Weights of a small mixture-of-experts language model, trained from scratch on English Wikipedia.
Size: width 192, 45.7M parameters.
Training: a variant of SOAP for the experts, 285M tokens, 4343 steps.
Below are experts of layer 3 (counted from 0) of a mixture-of-experts language model. Rows are named router (the router's row for the expert), gate (a neuron's input weights, with its number), up (a neuron's input weights, with its number) and show model dimensions 0-191. Each number is 200 + 30 x the weight over its row's rms, rounded and kept within 0 to 999.
After each expert's rows: "gets" lists some tokens that make up at least twice as much of what it gets as of all text. This comes from a sample of Wikipedia text that the model never trained on. Tokens count by the router's weight.

# expert 80
router,203,197,167,230,206,169,154,226,207,268,231,224,191,174,248,144,273,209,179,179,176,174,206,190,171,248,186,209,234,188,191,181,177,200,214,236,186,224,201,193,140,211,167,227,195,183,205,201,193,239,246,235,238,197,207,141,220,245,173,170,184,183,182,213,204,171,155,220,218,253,211,212,205,214,163,225,200,227,231,254,210,261,213,222,205,217,238,173,198,262,167,199,196,223,186,173,156,144,190,237,156,172,175,149,218,222,229,234,202,209,234,172,209,157,203,181,200,193,209,231,214,234,157,180,210,130,198,138,250,215,175,148,234,208,197,202,161,265,238,187,204,212,212,202,181,226,243,185,162,207,179,189,168,163,295,179,231,261,217,187,188,185,215,199,212,150,238,208,156,203,155,204,202,209,244,190,210,202,170,185,192,218,220,208,205,229,228,232,168,218,152,160
gate0,209,195,199,159,194,257,178,154,202,245,167,210,220,210,265,164,237,212,187,159,210,159,192,179,198,206,234,161,190,186,226,166,217,206,178,193,156,196,206,212,204,201,213,244,136,197,179,188,222,195,188,200,168,214,221,136,229,178,174,226,161,160,208,165,245,223,195,244,203,217,230,180,212,200,227,207,210,163,219,178,222,259,205,179,232,224,239,193,171,191,212,195,176,227,193,224,197,159,239,189,205,236,175,235,251,203,188,239,243,195,177,211,188,172,238,244,229,241,225,172,137,182,236,256,213,191,154,137,214,159,212,201,195,155,240,161,208,180,243,206,222,203,116,175,228,264,198,208,171,172,215,197,225,168,239,151,194,198,215,174,161,167,167,160,218,140,236,206,244,199,234,182,212,255,215,217,153,229,191,271,190,174,194,227,171,179,224,214,255,237,183,216
up0,182,194,159,194,156,236,194,184,222,183,202,210,225,228,240,194,220,150,218,215,195,150,230,186,171,217,213,136,197,160,181,116,193,231,186,192,181,190,194,245,228,169,171,254,162,231,227,215,151,229,212,231,132,237,224,175,219,212,188,214,160,177,203,230,170,224,211,262,224,207,249,174,248,210,199,175,206,152,194,217,212,213,188,193,191,185,191,206,172,226,214,123,212,240,198,232,170,125,198,176,123,195,185,208,198,178,195,233,237,163,160,233,201,183,217,227,181,196,221,162,211,199,191,217,212,191,219,180,219,166,190,146,229,130,195,199,178,219,210,216,166,217,204,187,223,261,232,201,136,204,191,146,212,197,232,194,177,215,244,229,156,179,200,128,224,152,232,206,243,204,197,193,178,238,225,169,209,210,210,240,172,139,143,257,212,208,193,209,227,214,219,198
gets: " R", " S", " T", " J", "al", "er"

# expert 69
router,183,228,199,152,198,158,231,182,198,211,199,193,191,223,211,205,198,249,220,222,220,145,185,152,170,257,210,219,224,189,199,129,152,152,242,245,202,147,195,174,204,262,210,264,182,230,159,190,218,171,250,158,197,184,177,166,174,124,160,174,239,261,154,210,234,155,178,219,216,197,186,176,176,163,186,235,207,197,150,153,187,244,190,255,188,179,201,231,214,241,171,192,210,192,219,200,204,271,216,233,176,159,151,177,178,210,234,231,237,219,171,177,213,170,194,197,168,227,184,247,204,198,233,226,172,176,175,180,206,225,212,201,232,234,193,179,181,149,179,179,167,202,194,207,170,177,220,186,179,144,251,213,215,204,191,207,204,147,190,188,189,156,211,224,206,169,179,146,148,177,191,162,239,233,207,175,166,162,188,232,180,186,186,173,217,206,150,219,182,161,163,239
gate0,237,243,200,186,185,255,244,245,183,225,174,220,216,242,190,205,210,196,192,215,130,218,197,161,239,172,181,181,194,213,219,209,216,204,238,225,173,204,213,221,197,221,219,226,200,191,205,271,177,171,165,208,166,216,208,147,193,167,257,223,278,198,224,199,251,225,190,207,166,239,181,216,221,214,214,200,257,233,182,165,133,217,209,215,236,224,193,162,209,199,154,217,230,211,225,182,170,183,179,306,189,209,240,159,265,202,185,213,210,220,230,198,181,202,217,256,148,237,205,221,174,211,201,186,237,169,188,167,267,179,249,186,205,251,154,196,204,177,214,241,211,211,208,186,221,206,269,150,220,200,190,186,170,222,232,214,221,202,173,185,217,182,195,202,238,238,175,216,247,209,224,163,216,234,186,179,155,180,271,241,158,161,224,200,223,206,238,152,209,189,231,214
up0,145,173,181,219,182,136,187,153,217,176,207,181,198,201,225,179,166,165,205,164,251,192,199,246,175,237,208,224,183,181,217,212,197,185,157,167,195,190,185,214,233,165,182,174,193,210,196,142,207,242,191,191,229,174,167,253,214,213,161,199,163,182,206,194,201,154,212,240,186,187,245,192,208,168,177,189,139,203,213,217,289,165,221,171,144,187,192,193,181,194,259,183,194,204,205,214,234,205,226,122,219,177,168,219,162,187,208,172,173,178,186,188,212,193,158,142,253,163,184,169,224,179,171,233,183,222,225,227,146,218,168,211,213,162,241,190,170,204,178,160,202,213,195,192,185,202,173,248,171,214,220,202,209,183,126,184,182,185,216,224,220,243,212,176,178,157,214,153,161,198,162,228,206,153,197,192,262,252,127,170,231,224,190,168,159,193,174,262,216,231,177,134
gets: "i", "a", " and", " or", " in", "e"

# expert 86
router,211,188,227,190,227,192,231,166,199,174,245,193,147,204,173,215,136,141,234,215,138,208,205,199,200,141,177,177,219,195,161,168,199,189,128,172,238,198,172,161,195,229,198,169,144,203,253,201,184,196,202,226,145,188,166,209,178,201,211,261,190,259,170,231,250,159,243,193,206,258,188,219,193,261,210,189,168,207,189,144,212,194,206,184,185,239,198,217,189,170,248,212,198,212,157,194,201,197,201,136,176,220,179,212,177,224,202,189,239,243,206,178,260,150,231,244,191,152,168,194,193,223,157,222,186,188,195,162,203,156,175,179,213,232,240,167,239,222,191,233,230,168,235,241,263,208,187,220,200,229,150,202,184,197,186,232,226,182,158,211,182,223,219,154,204,193,193,203,185,217,196,180,231,148,220,201,145,214,222,201,233,247,204,184,203,171,152,244,180,172,237,265
gate0,192,198,193,221,196,228,208,186,237,232,182,188,184,150,217,210,227,171,234,172,213,248,222,259,214,233,173,232,184,280,234,222,178,203,184,216,196,204,197,201,165,249,192,219,147,232,248,230,228,207,205,250,227,229,202,153,182,191,223,259,223,218,150,159,214,147,189,193,278,173,176,224,218,207,168,231,172,189,203,229,247,207,167,243,271,184,235,220,205,203,201,264,167,158,234,196,251,175,227,184,155,214,198,208,216,200,234,194,186,191,187,195,226,183,207,144,153,209,190,191,219,248,186,179,163,192,225,227,231,186,159,225,191,232,194,170,251,175,176,163,250,120,207,214,225,229,183,236,214,166,187,180,148,207,209,213,227,179,224,173,171,199,197,161,168,146,165,202,175,221,194,201,204,164,199,221,239,206,190,177,250,212,132,221,148,165,228,226,171,238,219,192
up0,250,211,250,165,189,186,200,194,212,185,207,171,210,213,194,182,261,210,221,183,189,210,199,194,178,183,226,196,179,157,169,242,119,246,196,204,209,214,192,198,191,190,232,198,261,178,208,182,119,190,203,182,185,188,220,209,205,230,223,168,175,162,194,210,167,280,216,247,156,158,159,223,175,208,164,198,191,210,183,182,155,181,237,177,178,215,199,137,237,173,192,182,200,175,147,195,164,238,201,200,224,217,224,191,236,204,209,249,184,227,217,181,227,181,267,213,204,213,217,202,188,189,224,181,221,256,200,245,169,177,235,201,243,212,225,209,141,210,258,218,137,266,124,180,129,219,224,159,219,230,236,253,249,203,167,185,200,223,214,246,247,226,212,209,224,208,200,217,191,197,228,161,176,186,226,172,205,168,218,155,163,199,237,185,229,208,222,202,212,211,271,169
gets: ".", ")", ", and", "s.", ").", "\""

# expert 87
router,255,220,240,174,252,182,172,228,214,205,207,248,193,182,232,166,251,219,197,160,181,226,197,181,185,189,214,204,228,191,174,215,175,204,227,204,242,242,178,214,272,188,143,181,185,199,217,181,159,190,165,171,205,197,139,162,200,171,179,174,180,229,248,206,239,227,215,187,192,227,252,149,211,196,260,223,179,191,204,231,177,237,180,243,180,227,252,244,149,169,157,214,171,209,235,152,189,179,224,229,204,199,231,212,216,144,220,237,200,207,207,163,200,185,220,192,212,279,223,148,178,259,204,219,209,228,221,206,202,163,235,205,198,193,214,195,173,253,249,142,190,174,158,187,186,194,203,163,242,183,244,203,254,193,187,148,205,204,141,155,149,172,211,255,212,190,250,213,209,209,253,193,167,155,219,209,163,162,189,213,209,234,178,247,186,228,192,175,169,221,175,217
gate0,227,182,233,231,183,163,222,216,229,189,184,191,203,209,183,150,198,157,220,191,206,162,196,224,240,208,236,176,244,245,216,201,181,139,244,230,213,235,208,221,125,227,188,217,232,167,188,231,224,192,221,189,212,197,221,218,218,183,206,197,178,251,275,214,167,148,175,190,196,182,234,188,247,223,199,233,209,213,237,185,183,189,201,235,247,238,204,224,231,167,161,273,206,183,225,221,193,197,220,192,199,216,191,170,204,146,222,198,156,228,195,187,187,181,141,266,210,214,168,142,165,199,203,233,197,177,194,246,281,238,164,204,180,191,209,210,249,176,231,232,177,190,177,204,228,240,177,180,182,189,205,238,220,252,198,187,250,243,176,229,162,229,197,237,246,178,164,207,209,170,180,199,172,151,219,230,209,193,227,203,213,167,229,235,209,178,129,219,189,204,240,303
up0,128,205,176,150,208,215,163,186,200,210,206,176,181,208,212,262,165,203,186,227,221,256,237,186,194,248,172,231,160,156,212,199,213,239,152,159,171,131,200,176,280,181,190,181,157,222,201,181,200,190,209,194,216,233,195,216,214,214,184,217,239,169,157,183,234,233,231,212,206,215,135,232,176,147,187,209,187,174,196,224,227,229,192,174,173,186,211,191,172,244,216,143,204,204,188,200,191,201,220,202,200,174,196,240,159,238,178,204,251,205,180,218,175,219,196,160,177,184,245,228,214,170,187,188,200,213,208,150,177,155,230,267,175,200,198,176,170,183,191,152,216,204,203,225,167,158,197,257,240,178,194,155,165,162,211,197,165,171,217,134,236,202,212,109,198,244,248,195,202,244,216,202,239,247,178,173,176,214,180,208,200,237,201,176,167,209,260,205,217,177,151,139
gets: " M", " B", " T", " S", " K", " H"

# expert 63
router,212,212,227,201,190,164,224,182,156,135,206,176,238,172,160,219,171,158,213,190,211,251,194,160,193,213,250,192,222,215,164,163,225,213,199,158,254,142,216,191,221,247,243,220,183,197,191,247,197,201,219,165,207,182,215,175,223,169,213,221,146,218,188,232,224,190,245,161,170,163,209,202,196,223,147,212,238,196,140,160,239,272,165,275,173,234,235,228,143,168,221,219,200,212,237,187,237,246,153,152,161,209,186,187,195,228,198,202,182,195,225,230,211,181,249,182,216,195,141,210,221,188,159,232,210,215,236,182,200,171,197,220,198,175,168,135,209,218,181,201,224,195,174,141,181,197,181,237,186,225,168,186,267,187,228,170,199,234,216,186,202,207,226,196,255,198,189,184,185,201,230,187,251,196,204,227,216,166,200,264,180,249,191,182,124,220,174,162,225,222,212,241
gate0,188,161,258,200,210,191,133,227,185,224,242,197,239,152,166,145,171,170,166,201,206,224,233,186,217,116,193,221,187,168,244,205,219,193,232,220,197,194,275,191,198,203,244,231,196,222,162,199,241,177,233,157,198,219,186,152,178,236,211,219,173,175,193,177,169,222,169,207,179,153,235,192,202,199,211,184,203,257,190,203,173,178,230,206,201,176,202,189,244,202,182,221,183,206,174,188,168,215,228,194,220,231,218,196,197,195,205,189,176,177,199,206,236,248,220,206,192,208,226,205,260,172,194,174,206,165,173,258,222,221,188,189,210,204,197,227,249,136,229,179,177,213,155,218,247,215,227,223,249,172,168,212,161,246,217,185,202,191,172,190,143,160,208,220,201,129,184,231,132,216,155,204,223,188,253,255,232,189,274,157,227,154,256,171,201,177,207,178,156,266,212,180
up0,198,153,206,178,231,202,172,235,159,213,232,178,221,172,141,142,181,174,172,209,200,207,211,219,223,160,198,198,177,164,206,225,216,193,246,213,180,200,246,208,219,204,242,193,227,178,167,221,254,172,259,166,207,226,194,199,174,229,191,183,224,194,172,202,205,219,199,172,237,145,238,199,174,193,211,188,220,227,182,251,195,229,230,234,164,207,204,184,187,214,177,230,173,216,189,202,208,197,194,210,205,243,248,198,204,192,176,176,221,225,180,242,214,235,235,200,241,178,176,184,193,182,201,144,206,194,178,206,207,226,235,212,229,244,183,249,211,147,204,164,197,258,161,169,227,188,221,236,216,180,180,227,139,243,226,203,190,201,131,167,145,174,172,223,159,168,150,189,108,199,161,175,203,198,256,225,196,147,267,176,224,153,241,156,207,171,224,169,178,307,211,177
gets: ".", ")", " and", ";", "/", ":"

# expert 98
router,230,187,248,246,207,243,220,191,242,217,218,190,172,195,186,203,219,165,211,242,207,185,186,208,244,251,187,186,225,169,214,160,220,167,137,132,237,178,209,225,215,240,212,254,183,191,193,263,173,151,144,157,159,186,238,219,171,244,196,235,189,201,237,183,235,256,247,183,207,226,187,204,183,230,259,171,200,195,202,241,150,197,187,258,203,221,189,186,150,182,184,207,219,166,169,223,260,168,160,239,188,170,218,197,194,175,257,226,226,134,206,250,200,231,202,178,202,170,190,230,204,192,171,223,182,216,211,205,177,166,181,202,184,187,236,137,168,181,237,173,208,188,260,174,220,187,166,161,154,232,169,211,180,187,174,176,177,196,239,265,228,183,213,192,224,220,228,172,218,239,182,262,217,211,160,232,229,186,189,178,223,185,160,176,162,212,218,238,225,195,162,172
gate0,207,187,194,175,145,227,164,153,206,191,166,214,212,200,185,235,182,222,223,181,164,188,182,237,247,202,184,179,199,192,158,195,189,154,221,193,208,180,221,207,227,205,201,203,181,211,164,209,224,146,157,267,166,255,198,193,179,149,217,173,195,216,196,171,192,137,201,215,205,240,203,197,232,166,131,190,215,237,217,213,181,183,229,183,184,208,179,195,165,251,272,200,222,222,204,221,220,248,200,246,131,205,150,226,189,155,213,206,215,219,187,215,174,212,180,136,217,193,212,255,235,223,151,214,221,182,231,217,194,212,207,153,194,206,173,193,210,190,153,274,230,153,237,214,195,202,222,233,175,174,242,164,192,209,164,154,188,197,259,283,223,179,199,212,205,211,245,232,203,175,169,207,202,178,236,168,261,184,200,174,205,192,209,203,148,148,276,219,202,128,174,181
up0,228,155,182,206,139,250,170,186,140,218,158,231,188,147,232,225,235,207,205,224,204,171,181,259,204,209,201,172,170,181,166,207,209,143,200,151,216,187,185,208,212,233,226,217,185,169,180,251,197,151,142,224,141,225,193,186,187,196,244,193,227,226,167,144,177,182,214,200,215,227,174,236,181,157,125,198,218,213,219,187,165,168,209,231,196,233,211,222,197,239,235,232,203,191,207,193,216,207,180,261,137,214,151,235,227,195,243,188,205,211,190,247,214,197,183,152,249,208,217,286,226,240,165,192,208,213,240,248,228,220,185,195,203,193,204,159,217,186,162,202,265,164,237,245,230,158,222,224,186,178,216,144,191,190,213,206,156,185,231,258,213,170,224,211,237,221,194,209,225,181,185,223,181,188,247,180,236,174,244,191,190,193,221,226,165,188,254,250,211,183,208,179
gets: "\n\n", "\n", "==", "===", "The", " ="

# expert 64
router,173,242,201,132,177,217,232,147,167,205,182,219,147,201,178,233,253,188,194,142,202,171,145,252,244,215,217,169,215,212,206,182,184,194,235,166,178,204,220,168,171,184,197,173,259,207,218,267,156,268,209,218,261,243,181,244,219,202,146,254,235,192,195,185,200,199,227,210,133,227,212,156,201,208,268,241,200,209,179,181,208,177,241,187,197,204,183,200,184,239,246,233,227,198,180,193,175,268,234,256,196,197,239,160,173,254,221,179,237,215,174,174,186,263,226,170,220,183,206,215,223,218,166,182,231,156,204,246,166,229,211,246,192,182,138,195,192,204,189,193,195,230,153,199,201,228,214,162,238,216,206,201,228,210,226,208,226,213,246,175,238,183,196,186,194,242,166,184,198,205,271,161,211,145,197,181,205,174,191,195,201,159,167,186,203,186,208,186,169,196,209,213
gate0,193,156,234,169,201,233,198,228,227,222,170,199,198,183,196,173,206,226,228,220,229,216,163,253,173,158,185,223,210,213,192,221,223,163,259,183,209,165,224,147,216,137,170,181,180,200,280,199,155,214,215,154,176,203,235,216,169,190,160,229,196,184,253,189,206,171,221,263,177,177,131,182,185,202,208,228,173,212,133,209,199,182,215,219,218,222,195,198,203,216,220,201,160,240,169,256,265,200,195,204,203,203,207,175,195,204,181,109,234,198,196,239,221,213,216,201,210,210,253,235,183,191,211,174,193,208,203,182,242,185,235,182,192,218,206,182,167,154,270,227,186,197,206,180,218,196,215,189,204,197,194,168,235,254,145,235,254,222,233,186,166,206,188,212,142,213,257,173,200,223,229,201,222,240,181,172,192,201,141,262,256,201,232,153,108,187,191,176,215,213,199,213
up0,170,196,234,151,175,184,199,197,137,191,179,187,228,277,183,232,153,208,147,210,128,198,244,171,214,184,221,181,187,222,227,178,156,175,160,175,228,207,180,219,171,259,196,200,207,248,190,170,223,152,189,204,251,204,209,210,237,229,200,181,174,211,181,191,185,221,217,217,171,231,240,195,227,190,242,140,181,159,215,221,167,199,196,209,229,208,179,154,249,191,127,246,190,170,267,153,161,207,230,207,178,173,177,194,203,185,190,220,189,220,143,221,227,206,228,159,195,163,195,196,191,219,197,172,166,249,215,230,276,270,245,169,225,148,228,261,208,219,226,156,186,215,168,181,161,154,170,162,185,196,223,178,183,178,186,168,201,199,186,185,217,211,171,215,219,230,114,217,223,203,179,211,174,179,258,179,162,222,203,177,217,209,217,200,178,202,243,218,206,213,225,182
gets: ",", " d", " l", " s", " n", " r"

# expert 8
router,236,232,154,173,229,157,183,244,239,186,211,229,168,193,187,249,168,180,244,196,126,214,199,230,225,187,160,197,222,189,121,198,256,242,213,192,259,206,187,237,204,201,228,196,189,201,230,223,226,165,252,179,200,206,178,236,235,219,220,204,181,175,215,186,173,256,208,140,143,178,208,215,205,213,198,196,224,251,195,242,188,213,189,204,216,211,230,243,262,203,238,159,239,161,208,234,162,183,167,208,200,195,180,193,152,138,180,234,183,214,211,181,212,232,201,197,216,200,203,204,185,238,211,157,222,190,196,226,149,246,183,266,236,205,153,243,220,173,196,163,169,165,283,157,179,173,202,172,244,208,221,216,181,183,238,144,253,156,223,220,151,178,205,219,206,233,197,201,203,185,224,159,189,193,215,177,226,201,208,162,185,167,187,251,177,175,213,208,157,205,256,210
gate0,255,184,201,163,171,142,213,164,199,157,171,196,214,179,169,175,180,199,265,151,215,225,176,256,183,208,205,210,192,110,209,225,223,183,203,232,144,191,154,214,207,195,217,158,231,189,174,192,182,180,189,192,191,180,191,179,177,184,230,211,181,196,230,130,224,261,199,198,237,173,173,187,192,203,179,206,228,185,171,246,192,170,230,175,154,140,220,225,200,180,187,246,269,160,224,187,184,212,205,270,175,213,146,220,220,261,204,205,234,175,180,208,193,238,226,184,218,238,186,153,206,231,155,249,179,185,224,194,149,182,188,188,207,246,198,215,271,222,167,206,217,250,214,179,184,253,206,159,190,247,189,176,203,267,189,157,226,171,169,225,220,156,218,209,224,230,238,177,164,183,229,213,186,239,188,255,247,195,232,194,232,199,184,166,195,207,199,241,189,213,192,178
up0,161,178,200,233,192,221,164,183,152,234,201,199,185,210,219,222,221,217,235,205,220,209,149,172,235,251,177,223,263,203,178,207,220,214,120,240,210,239,196,244,161,178,160,251,267,194,183,262,192,179,238,197,194,190,132,173,224,176,222,201,180,243,194,143,237,207,259,234,205,205,177,180,210,201,203,196,194,195,202,243,255,171,185,160,205,192,234,129,218,236,186,204,242,194,165,183,162,205,205,199,173,229,204,216,289,189,210,216,234,205,220,140,206,134,164,158,180,160,163,191,168,200,276,170,171,257,192,236,182,199,206,216,227,197,184,236,209,209,253,174,229,190,228,189,222,241,196,209,231,202,193,186,175,220,221,204,202,203,171,180,179,166,186,170,192,195,195,175,191,198,191,207,238,226,160,205,208,193,146,155,211,260,162,157,183,195,184,172,205,170,152,199
gets: " g", " b", " |", " G", " r", "10"

# expert 125
router,222,210,210,148,196,182,179,186,220,236,213,255,187,167,205,177,193,205,237,197,188,167,135,238,201,233,252,142,196,189,225,185,200,184,254,213,201,208,146,201,234,203,238,203,202,208,175,211,178,200,222,129,227,220,193,149,191,253,153,188,163,162,167,185,174,265,154,227,213,212,287,196,207,209,172,211,179,154,170,201,216,172,225,200,186,233,231,218,207,198,222,179,249,180,205,161,207,181,234,184,212,162,221,176,245,179,173,222,176,214,207,184,180,150,225,218,204,238,169,225,202,209,240,210,223,186,242,215,200,201,151,196,180,199,254,162,164,188,205,235,207,210,175,245,215,196,181,176,217,238,190,189,155,215,201,231,259,197,230,190,184,183,165,259,177,123,170,214,154,201,183,204,214,178,184,235,155,246,160,155,209,173,145,137,210,165,142,251,196,194,188,157
gate0,162,185,192,208,199,193,177,162,182,227,241,233,180,214,230,229,184,239,187,212,204,216,190,211,207,217,244,199,116,233,272,178,204,184,187,153,154,171,243,203,201,138,167,204,134,216,199,220,248,213,179,168,157,191,161,210,226,202,232,218,190,194,211,200,223,127,183,217,166,259,199,211,255,242,180,195,289,249,220,253,219,218,193,190,216,170,252,190,233,171,159,232,183,249,189,198,235,168,245,154,187,159,269,192,265,219,180,228,188,217,230,194,162,174,194,207,193,208,223,252,177,190,188,199,202,196,252,181,203,221,205,215,199,207,225,184,174,221,208,209,191,186,179,170,172,229,236,177,227,221,221,215,203,214,182,209,175,175,219,213,182,185,182,258,181,151,209,235,188,144,210,231,218,183,170,149,169,232,219,186,204,235,181,213,135,186,254,170,237,160,226,196
up0,242,219,240,203,211,194,222,240,229,178,167,181,189,184,199,177,203,154,208,182,155,170,243,174,184,189,145,219,251,170,129,256,201,225,213,228,213,202,162,202,207,232,221,227,251,202,190,176,189,164,217,210,210,191,239,212,146,251,171,159,201,266,197,200,201,251,199,217,248,162,190,225,151,197,201,194,130,156,194,180,194,200,223,192,199,234,183,212,133,202,228,188,178,182,193,201,175,209,199,269,200,260,146,229,160,193,210,209,199,174,173,181,223,233,173,168,194,191,170,122,206,205,172,199,237,203,139,216,179,179,221,205,204,213,201,262,185,212,199,191,237,237,247,199,202,214,176,205,180,185,161,214,212,193,202,172,173,226,145,198,221,203,199,167,203,253,174,158,250,271,171,140,183,229,212,202,218,207,174,221,156,173,220,187,244,235,127,231,150,212,184,200
gets: " s", " S", " f", " N", " p", " V"

# expert 60
router,188,202,205,210,220,191,211,209,213,208,252,179,190,192,212,172,184,164,252,261,240,196,189,168,219,234,200,191,245,208,202,149,192,159,139,150,205,161,224,222,233,173,244,165,186,210,202,257,186,194,184,199,127,182,178,207,191,253,188,270,179,212,178,200,249,191,254,147,149,229,222,233,170,261,200,177,165,223,186,197,198,163,182,257,228,231,198,184,145,206,204,226,181,191,191,220,240,215,197,167,224,165,218,208,183,183,206,238,246,189,189,250,188,210,231,207,158,189,188,257,165,235,161,225,172,218,205,215,183,189,192,239,142,196,246,133,180,186,174,173,231,224,198,191,213,200,167,153,182,208,155,199,239,179,243,176,189,224,201,239,166,245,201,155,233,238,257,191,184,212,218,229,208,161,175,208,230,167,232,247,204,254,178,189,161,172,161,201,182,187,234,242
gate0,234,191,176,228,204,189,229,198,233,242,211,123,201,184,229,136,207,264,158,161,227,174,245,148,200,164,210,212,145,221,219,189,221,191,152,218,250,235,183,154,205,205,216,174,164,181,221,161,249,226,246,123,229,216,188,208,189,186,193,175,208,197,198,150,200,249,217,223,153,166,179,216,239,168,201,233,183,235,173,176,163,259,186,209,211,192,229,167,161,244,171,207,238,202,173,189,206,200,165,169,175,208,191,222,218,172,229,143,133,151,194,192,179,152,232,203,149,203,202,242,179,216,241,196,184,176,220,193,191,157,171,189,186,292,181,195,252,196,201,198,183,199,162,250,188,219,199,193,172,224,206,217,182,161,255,160,174,193,234,227,151,221,149,235,230,189,208,175,181,216,247,215,200,198,200,210,194,190,170,167,156,179,178,227,232,221,194,191,228,194,230,213
up0,228,211,199,222,189,234,219,145,215,192,174,328,209,169,184,168,220,192,162,182,183,232,167,243,178,214,221,164,206,203,185,154,193,239,189,221,183,183,160,202,201,214,156,265,220,187,233,234,181,119,156,209,214,207,209,172,205,236,182,170,217,188,187,201,198,202,200,218,193,265,213,198,172,198,191,209,206,225,192,260,197,240,204,195,219,224,175,223,190,192,222,220,122,185,197,161,184,216,165,183,223,177,192,210,170,202,238,199,203,172,271,200,204,259,182,217,232,167,221,201,236,183,185,210,280,202,179,199,207,184,202,178,194,196,195,258,190,177,181,261,205,195,250,184,188,235,232,242,201,170,204,181,286,210,146,237,146,245,200,237,201,174,231,251,169,182,203,221,216,210,138,206,209,216,204,185,248,192,167,173,204,137,172,215,205,162,179,182,207,187,244,220
gets: ".", "\n\n", "\n", ").", "s.", "\"."

# expert 20
router,186,218,177,202,192,205,194,202,240,184,205,206,195,176,218,178,205,137,176,188,228,223,170,199,205,142,182,168,169,174,208,163,216,218,146,230,176,215,193,225,193,157,208,165,196,225,265,186,216,176,226,179,195,188,198,190,209,191,270,173,180,163,219,219,219,190,227,192,180,256,233,214,167,207,158,196,215,243,244,223,186,201,228,244,209,200,201,203,181,159,219,196,267,221,265,183,241,202,160,201,137,187,136,232,186,212,262,185,197,225,223,195,194,183,153,194,176,209,203,198,205,184,217,186,224,176,169,212,192,253,214,214,211,187,158,231,175,191,183,204,160,247,272,231,256,163,238,158,250,214,225,241,198,188,227,179,149,202,169,191,155,223,224,210,185,131,225,165,184,238,189,239,191,231,161,168,148,204,224,153,163,217,187,231,194,270,263,155,234,226,152,163
gate0,212,195,218,145,190,245,181,209,179,240,239,131,164,191,191,177,225,161,137,161,240,144,146,212,216,115,215,166,218,214,184,209,198,214,214,179,142,153,224,218,211,222,195,180,222,218,211,193,200,182,234,216,240,192,207,156,226,215,177,210,205,200,176,212,230,209,193,164,251,172,195,252,193,187,157,162,225,238,200,194,209,160,168,227,214,250,176,185,172,208,224,244,217,161,216,215,252,223,196,200,269,198,171,221,241,155,244,179,201,228,148,217,197,188,235,186,218,168,175,160,199,242,228,208,196,184,233,250,222,206,235,229,154,215,162,204,248,195,242,250,181,175,143,205,185,151,251,197,156,171,168,203,145,178,205,170,247,177,169,140,249,224,209,255,208,202,219,159,247,168,178,230,209,196,213,177,210,197,162,211,198,199,226,210,176,224,192,180,216,178,190,172
up0,166,200,221,253,250,222,176,165,193,233,197,231,235,245,248,216,200,222,249,260,136,256,191,188,189,208,181,219,215,219,223,195,181,199,169,168,239,234,172,233,173,155,182,195,228,147,186,196,187,162,204,176,216,208,211,236,205,207,215,202,210,178,211,201,161,225,164,200,199,184,215,154,214,220,229,175,143,180,189,157,188,202,264,194,154,192,194,247,212,180,191,180,245,244,229,172,186,184,203,162,169,215,201,201,264,237,209,223,203,174,262,190,181,177,171,229,244,244,217,175,193,188,151,182,183,227,158,144,196,170,149,210,220,195,255,166,178,227,190,185,265,252,214,212,229,209,192,223,237,216,239,242,257,243,159,211,207,181,232,222,197,219,211,182,266,167,200,238,137,205,205,208,179,219,232,186,182,224,239,185,230,168,164,222,171,168,171,236,250,239,211,237
gets: "al", "v", " Al", " K", "T", " T"

# expert 54
router,205,263,147,202,225,203,243,205,153,185,158,156,187,191,208,126,188,199,134,244,156,212,175,200,191,197,190,160,140,222,202,230,183,217,241,213,194,178,207,217,220,217,174,184,211,238,163,196,222,192,184,131,200,130,235,198,217,221,173,188,152,172,218,228,207,219,203,185,193,254,183,233,222,239,182,256,185,201,230,258,208,183,117,184,171,243,232,163,149,179,220,163,195,169,133,161,161,215,171,226,187,161,144,234,205,183,176,176,187,187,197,221,179,196,223,191,197,200,172,187,209,151,187,231,217,179,179,248,176,245,228,149,214,202,138,200,196,225,166,197,232,243,233,227,192,173,187,246,218,143,184,207,227,226,198,161,190,197,165,223,258,218,164,232,230,205,216,187,224,167,148,162,192,196,204,204,209,206,191,203,214,200,214,251,180,208,140,176,182,169,202,209
gate0,192,220,257,242,195,132,186,199,193,153,212,181,197,235,200,172,213,209,194,192,155,209,222,198,181,219,217,201,221,197,182,228,193,164,181,148,192,148,255,206,178,206,173,196,210,187,219,142,218,152,203,182,212,262,182,212,200,176,228,208,215,157,200,206,192,217,182,201,219,247,189,245,135,232,190,179,240,177,197,208,164,204,150,182,182,216,222,182,235,153,227,156,208,180,245,224,222,127,170,203,249,218,224,200,167,195,216,204,228,178,237,159,214,209,160,117,168,198,215,244,227,168,237,188,211,204,186,172,186,239,175,173,179,245,204,134,227,195,225,195,169,241,212,239,212,221,181,202,177,226,193,244,221,250,177,234,174,223,262,264,202,161,204,194,200,209,210,225,202,128,237,220,183,252,162,226,231,243,166,266,239,214,224,151,173,193,206,143,202,184,206,178
up0,144,183,176,159,219,238,233,216,183,231,220,226,225,179,245,239,197,185,161,167,253,222,215,186,187,226,190,225,164,176,214,163,219,215,228,244,264,183,156,182,223,277,217,183,177,225,191,192,203,223,188,224,175,151,212,171,210,256,146,217,213,176,251,150,219,155,149,245,166,147,223,176,206,187,192,227,196,177,206,177,166,249,273,195,222,166,211,212,118,195,198,269,167,264,192,216,153,177,212,213,188,188,219,196,197,196,192,173,174,221,208,226,239,219,205,225,213,202,209,154,207,187,192,145,127,218,241,214,160,184,247,171,190,209,178,237,175,214,167,223,221,215,214,179,185,189,187,245,196,151,205,148,196,210,203,212,189,247,154,223,208,253,208,168,189,227,203,188,164,229,185,196,261,169,206,184,194,177,228,181,183,177,200,229,246,252,189,202,194,218,196,223
gets: " in", " at", " New", " North", " O", "land"